Below are experts of layer 4 (counted from 0) of a mixture-of-experts language model. Rows are named router (the router's row for the expert), gate (a neuron's input weights, with its number), up (a neuron's input weights, with its number), down (a neuron's output weights, with its number) and show model dimensions 0-191. Each number is 128 + 24 x the weight over its row's rms, rounded and kept within 0 to 255. Numbers have three digits each.
After each expert's rows: a language model's description of what the expert responds to; "comes after" lists some tokens at least twice as common just before its tokens as in all text. This comes from a sample of Wikipedia text that the model never trained on. Tokens count by the router's weight.

# expert 14
router:114135139129162120182113145110094159135155140165155134145095118095159129111159132105109129119135112142129157102150129129111148162157145141136077126131093133126112151141133135113083150108112136094151130143112121186157178133135116113133149105096122144119116124116122116130089132127104078148139203129076114092145137144110147145164116171114136153120143122140131116178123143120123167148114095104122144140128182119113133110131086146111137132140109110149135121106124133134146166108108115090219147146114144099181129159130135154151111093127119088154115124134146132165168095114116071138
gate19:123089207103123130130109126100145144117103153140140129130100102131110118138146126142092114092145133118156151144109137112098087098154091143159179128169107135157146130100140127103129110113107159132148126103150177173147121149111102119148115157119103130099122111124142089158187131124136137114119112117073100101141101128125148127168099146128101145140127107140118174116156186146087103157159113105107121104129110105109182081117088136112152144110152070130127157179189138117125113128113126090116103153168142124165128129133105125145140093133136143125115133096149127118155136127138108102
up19:113155107100092112146088117113108155108160181151124089129097126099104104121089166178109147121138136115118176137135127157182094092143060160145131101148107138120101122128120190110134102103138145090136138123124131106119160107105150143135137065100122130123163174118119141138149117117084102138122135134127120119112111120144156178139133108051130139104159136133155148108130155146108160065149129137121139124112144135087094143143099144098120120093093149133111117150130115120104124096143134157161136136112132120149129149106142153125127108131158125080141095125164131157147134091126104140
down19:150113106130141100138123077141161137080108128113137107120089129100129115123111099122173092143191119154172127109102116111097169148112165144126106154161152098104125133089176114100129146139140149172140113141088110149145096122157114085128149130140139119114094078142126094137158123173131173115102132156126174119111131142133113119149106093143126110129123128081104156154124103147126145145109153117107134161166109118133185136174136123154118143128148094111118140125197143090144171113155117128126111129161122184110146118132099121150122172153105149167145106110133127124136133133150140152
What it handles: Line breaks and headings
comes after: " |", ".", ")", " =", "---|---|---|---|", ")."

# expert 11
router:136145159173129118144103115097148197131164116131085174127099075136164124148163147152139144129136155106113169147180131163115128143155146175137106124098085157154122142140124093116114158126106158190093091127132137162112153129108120098120152136150099140102121114113124118130133138093135140098141168142156084073186114117113141121119126138124175106140125111119146094174139142148131162116143106144159165118142168141124148157120102134138125120130153135114123132135091106164158163127122114103122134120104148122153157135117134127105095105131114110143142157113149115160150104083102109178
gate0:113117140153151102120149128138152133138101113147093116105134163109117126133103115125116132127107156152083132147118135132130135135168177131120102102136129119124109125142116102103141181189148129127137189143121096136124095170121091129141158156112163117092107136122144119150124082164134114152119113168138151133086092124124109122138124113108176139112101149155140155113116160175093117105159133112121146129143124161134144178179114147152122126136142163181133112082156116148097136117113159190126168125118123149153123113079129126056103119123175130142154109098119117124164146156169138146
up0:158144121109098139090112145115110115134156126160157102117092116127109106114159118118103111121151109165126123118132142135117144151084094149132157117110129124086159089122090128097093119051128122147140081163114079151113138122152148130122103112124143165183118127097097131123128160132075163112122093080133142110113164112140117153138080099125100143149157116122129096143132105109125109140113133123099139144109128095136156106108159098190119162152121137085128159161151129145116107125104129170104085153162122126132121148179114181153131150117109144118147145162131151121114140088090111108
down0:150140126160049112173146121103107123160122101168119120139158163097109121095094135150145115120133100113107135143167149115157091103132109109134119102136071140115124145160109087082144146138124148117121116137143138126147099136146103143137108178160176126145073163140130123104136113107120128184117112094120173123099125150131156153159145150082101112147143168141101106083125131140125103094124098151137100101124124129117123109145160119128133115108101140139124153128108118183113128131116106136172164135144064126109159128109105117106108100127121095135166102130140127174107103130162120167
What it handles: Determiners after prepositions
comes after: " of", " in", " to", " on", " for", "."

# expert 18
router:140129154157114131120102136128118147158149142136118144119126124084130125160141153127157165100103160161067107120155136098154142141157089133099150159127085118144145161106135118121136148116106144185096119181133156137173148115158122120116168146089103159086110127117142134127091153143086119131163133142138146124121110131119176103125082101120147148131141094133117117168122167142127145149124118189126120133123157139113142131098106133155131129171160128081133163083119106152104141094129130095131148115163156097162179105137083126157133145088097141140142133122153127070150165101123128135
gate6:097105129118123142191077163128155159083116114143123147134125122132132098183130135124100105097113116150127129113092124118113106123110132128120148136125136160098141150088148087108129143132119094152160120107099073155137120139101125144145151125100090122137147082080127198148120137118115128148126077121122143129144152166099129138117156111072119164130104086130172090122142133154155112117108132118127141090114133119104206161165115150095116146143167116123082080120120115127094127123154071138136137127114100131133130105098151145114109103104146164108128127121141117141093140140155137109
up6:091096138111123136132095161121144136131133125129122132126127149129150143109137135199121166113103112173147165093141134115111140119111116150122145117178126169161149146160104099119116190166119142187171111124109125158149103126124152141115109116102102076118113104106100171167119119125099127144119090123139112117143122117117128145135104170118141142149083110124167131112153101121150106122177115126168118126109161163122158126132142096174096154127140115163114131146165156126083085151087117114142146091106146161131132127133191114154125132145139145107106084143152082122116142118153171125
down6:151125121162129099148134109179090130181152101151104106115170117134147128151109115110138141136074143103117107143156142110114134079109104141108125133101149109094172133149142168146140123135125103154130107127154148130080119130123140110137121133152150056142135112160152137106108127140155091132143137156140128146118138115142105119095107124162178108071140170138141114149121138114113139100119144155155177101148068137128136139094139156132134137101139127139134133116154096123163143184146143124102105140122114156151175141111080143137148144111161091123146108135148132092168197097087139117
What it handles: Line-start structure marks
comes after: "\n", "-", "|", "==", " non", " No"

# expert 16
router:104133134171137140172127168104113149141129155136117122161114107100152124122102132105154134113126186135155160126139187138133106162155104138138093119113122134148126114089126081136113144109120145122116115120121163136146151147110121103116152145114124159138100151145158115089115172121133081084119148163134117127136128151134139143083136112066123144151117105103101122139134135139130125172132110130155139048131135099069141154117151136127128049165138121149144144138115076159120144131126119078146115123079143135163137100147117159140109124145120108160110152133128114126165170116092104175
gate3:084144115120130117119093101143128119145116124139146107153150110086161163137115088096138105116136142181108121132112142142136134194050135156113138100082116106117118149123114105107144094120150085125173149118158116095125143148169089113141135110087112143120134099086160103113143123157152111111162091173119167129118152141161116126116097082145092151129145098183123133142108117121115105099102153093140137132151133136148139080127125128124118122162176142171128182111128129174119146112134145101140121125162147116123133139153109129139158115125123135119174086122103168106126125110150109156
up3:185107150117102124131153148149095169116140122147107105129109136124117144134197101152145142139131145144152175131121122110125129134127090150127135161104151106145142080151147124120103078139159175137144120112147104117100116111117116164119109101104100093195141170119169127140103186126134160135148122149111163174126122121148137137115152135148129156161156168121114125113115147145158159159139115158139107147098148123117083088112143152120135148119178140153135088095090169154146111136135135098157165148093155123178153140098134129149123122103148103128139153123107113173107100123125160114
down3:078149156125124144143166120140163126123133125138155126136117066109106136141109106093131086160150143139098141117093139124074111119124095162111081121093127150113130122149160155089150119152134143119146131106131165127144146163188079161121156134150132138061147132103154106119126129134095090089113125081089149122087157160129155133124124135095120120137082086173137120114127150145132126143130158139114091141081141140144108124139137140159118098108110101118109111141163126147136131134131156133143139091134113067124179125164150134117139103144089135098105082151135135131108162123093116133
What it handles: Spaces and open brackets
comes after: " |", "==", " the", " ==", "|", ":"

# expert 8
router:144133130139112112132131132128100130110155151158109177132088134159119124085134146158139168108097117131092149170143129092143084168132131142085140113142086127113110130112108127079114127119123138157131105147108151147175168177113108126117130145124126162130127124143140124143129149123119098096170151165111087135149119099093139131081109111115130175108124096090127125146152158100105170141125128175106123097143150071101129138133113139131131145165132130139144191126126117161158173119108087074146176104110168098152110113113119170155113160108086106123136138116133119131124170133125107108
gate3:114127155156097113117147149166117153086184125110130137093114152118134165114139158132136149147098121115111132176109097123148110177122094105158160133148145087106109110127143121141095083134124160137176104142137117087149160163128099113083150150100157150109086154119099111093065120169134114102163134144102152138165111100138128106148117152124099141122127113121142174119124159075135140172176149116122121132125136137115179132111109148174096138133090151120126115159146159123112127085134122131114125140159101127117090177156159140141094134101102123108110113111119131157158133126113126113
up3:161081113116160116134140154192140126108157110137140116098121148092129101145148188145152108161110103137139087127141113128125100087119128118147136134126111111113134103186113157110123124113131156151093103104144128143143164148090115133124122138132150186106128125138117089111115118096152136133157136123154107095138105152135115085118102128129110126117095110109124081162108144125139167163108157116083108126139130072109186104129144120122144115099119121088169102135093109093150136144129066118122133138136144086134127159110195116129138115102099109134145078148161120130125162138101087138
down3:115143150099128151120108145156163149085130127061133127122154139119129156142127139084159120176113143105149114109138166102151116125130126121152134107185147135070130125114136138102139105116158129120143141137121150130154184085106147164133102115176147132182107141137175135140141131164144153104184147129092103102095096158110138126109135124120163100140124110159102177167123100106116130120119119120090105117120098137104153161134118145133063155143121077111125086112135111133122136086117121121111145121123097174096135132167133160118143130098131117133095128143082130156122104159114132087
What it handles: Common verb stems
comes after: " ", " to", " re", " c", " con", " de"

# expert 25
router:144136162123138125162113121105067141167139117129133161161106099109156125128158146091148151116109129131122145143172145131109136150151102143110086157100094141143098126108123106088098126097131136174108126133110131137171135129135112125127121095082130135124097089113151124092103183089078054136132170134144135093138119125122130091139117109091128173119140082094129066132156168139147153177151104130149145096133115133090116118074121142118129161131161129125151144100104149120149134110120136084138109122145162125176142116125130153115129122127124131122090113110161127120120162139139111174
gate1:176152113081130113170099121104150122111115117127162137143122152123130114130144133134145132138145115114149109123128115086111142136145122141145157107083110131127099141094126137208118119122142108141136105128142065126124079134189137097120147174137144093137118106136113107112094119135124164100103148124161118154118122153163196103122116157133121172073164139134103116162134148139144125129154141121116133145118164111101140145115119088117157133165068117099205107102149160122112140130111130097120135119141133100158136087120120114104119112144080166119141133137101137101100127139082121158
up1:159145122169108151096149168128113103203149140138090145125163133129113108106125107141108134117118150157112132141131088145105096145124131119116115110118081103119144100100130136088162176146131106132133178102138131138126159132112138121089114073132102142116158156143126168134152136098126095154145156128137153088107153085132114125157169092099141099146151120187080109108127110112086132120094088099129128176124137135118102164134131140140115116116174108179087124121109145125078154098146115187123124107134132133119139151128173138164098135150160125134114141145153120118124149100135140135
down1:113154122118124152177142128135121100098152130148121115111118152118127119186105126113101145112140117151166114108172147099124137172125108170132154126096126115102126140103092122149116105098113081155144113164132102110125117131109115170097148152111113127122169092132099118119095129077087133119112170106104136130154101156075151144099175157151118121158174132163157113125121145117137112155159107157132128070139147148141136125122109128118113133090089149160179135108139143128109149107119120072123149133145117153168148073098144116123111060120104129153134156136140115103136079101114137140
What it handles: Space before numbers
comes after: " |", "|", ";", ",", ":", " October"

# expert 5
router:160134133124132136171134128120106164140144123160124143144089121116140168125112160124151135081102132118137128137107125142111112153162099151113133153153109164150164182133130102062141133101120115155109079136139176123154183128151091110120143129103139130118159107109120104127113150113083111128122170142135104074119113141078172078127116124097166177183132128086112106133129154137157178131148087147118139118146128109121155115121117137189118110112158140109123161168103098097119162121119114102127136136116137113128128159128138173124128142171115143121110110135175145094156137111102122146
gate3:110128128122150139132104123126120150154118090128113178162133131090094182152119107130087100154128119093141183158115126112125107158131111126133165121106119177121159148149120122132151069119138110140138083140122138120159127176105124133117122157117121117133147103142161147134156127119101163152121174170191088124171116144104145023110112116118163162116099149159132116109102143085149140137139131158110150126099141125126106128087134145107127114126141147133106109146112093113095148135129127137142162130138120140135120161117112129084140139121144168136146083094132180135171118121131121108
up3:098079141130146083113102113115166122070092131145122109108143110119164099135131138069148132150143146160155102128136179120126113084114123116129083181120114114131088122140153130130103166151166122112145174104126132141155158095123121133152155096144148105130126124155110121084144103117148122176144114103101150174139115115116177156121122168148089110112143127130051140113170121145116112112111145123155097129111132118095112113120140130132125105119143097148119154100156128154138132158146161133148113155120138162117127122117134092164083080124108090152121157158099149102085123131131146124
down3:199119140092119102141140146154127166124130150131117069131123127124146146157118159124132129131117169153153093156128113145151097157072096119136119095155154144120118147128157105099131126109153170114114133094118145099154104119128132125141123110154149116094137111175089091114135145117140182122115131110141162121128138161130135109137101131127144096111124150154126108102127117172150177109137126132119075164178138146166160113077141129123123107124154148190137135113131150103171129130172141041102127131146111124144169138111119134149157114127144123107138154133119180106104104135147152125
What it handles: Coordinates and unit symbols
comes after: "°", "-", "″", "B", "4", "3"

# expert 10
router:141156123156132126184144148081119172143127149126132174124083103067167116140160144096167150098102134140140117135110158140149133131140124119127099155125112126128132145102089104116129134128142153172148118149082144178145157132112117110117158128117101141119128126155174157104122154129112112137161151142100154132142143133130123084104094135100131178162152113108127100147140155141099165142097096131127153121129158130097158160095111159139121102188148119137114111141116117142138146085141119119210125114113128091193179128122150148110103141122080111106125136107148126107138141136115115118
gate5:104146101134181117150126129113144109124142135141087124105142149130164124119150084110168138113141135145131127159115124102138105126162070119162071165124085160135101130144113127172142090130090126106128097118144147176128119174143131133186081115093117180084128115134188119151104126118145132132159158130121109149122137100127101161135142141092114140138126158109103134133098127111115094102161098115122108124137122136112124072152126141114119121136148160149127114150125125119133117100080151111131086169117122122143115073089150170081144119142093138143163158117156108140117180134151121127
up5:167093141137187143092122127088146126102078166151146132167110154157150116132099158133135097093133132111155162181165099106114139132168137110113135095123143163134111158116142118140095151160108106109155160124123108142118120146122137158105120106154102135162083143103149125164112119136139111123162156134081155146152157144166123145118119120122131149168116140119138111150177169120101128097103110121171113149188103115145115140100114106126142139082129114114139137109116093136113155122148116138094087100155143126138140115121098137168123143136101084087093141178124131131118130150129109063
down5:174111128109114115140132157128095139148069126158133159142161134174126149162054114182141176127121119160121141129170118115144162075151136142131173096107114089120118131146101167163148147143128116106126123130145115150071094122125141111107123137128090137157130125123141104123114133120150102103081175136108096134120151120150135113123189170136142134137153104141126128121165124147097158111137135146091103109087155143157141116103107105123150120129100125160121171129132157118145121123151083137154174121180120137110149127129127111104168094123115121080114108132161117122110086157129115131
What it handles: Table cell separators
comes after: ")", "0", "%", "3", "5", "4"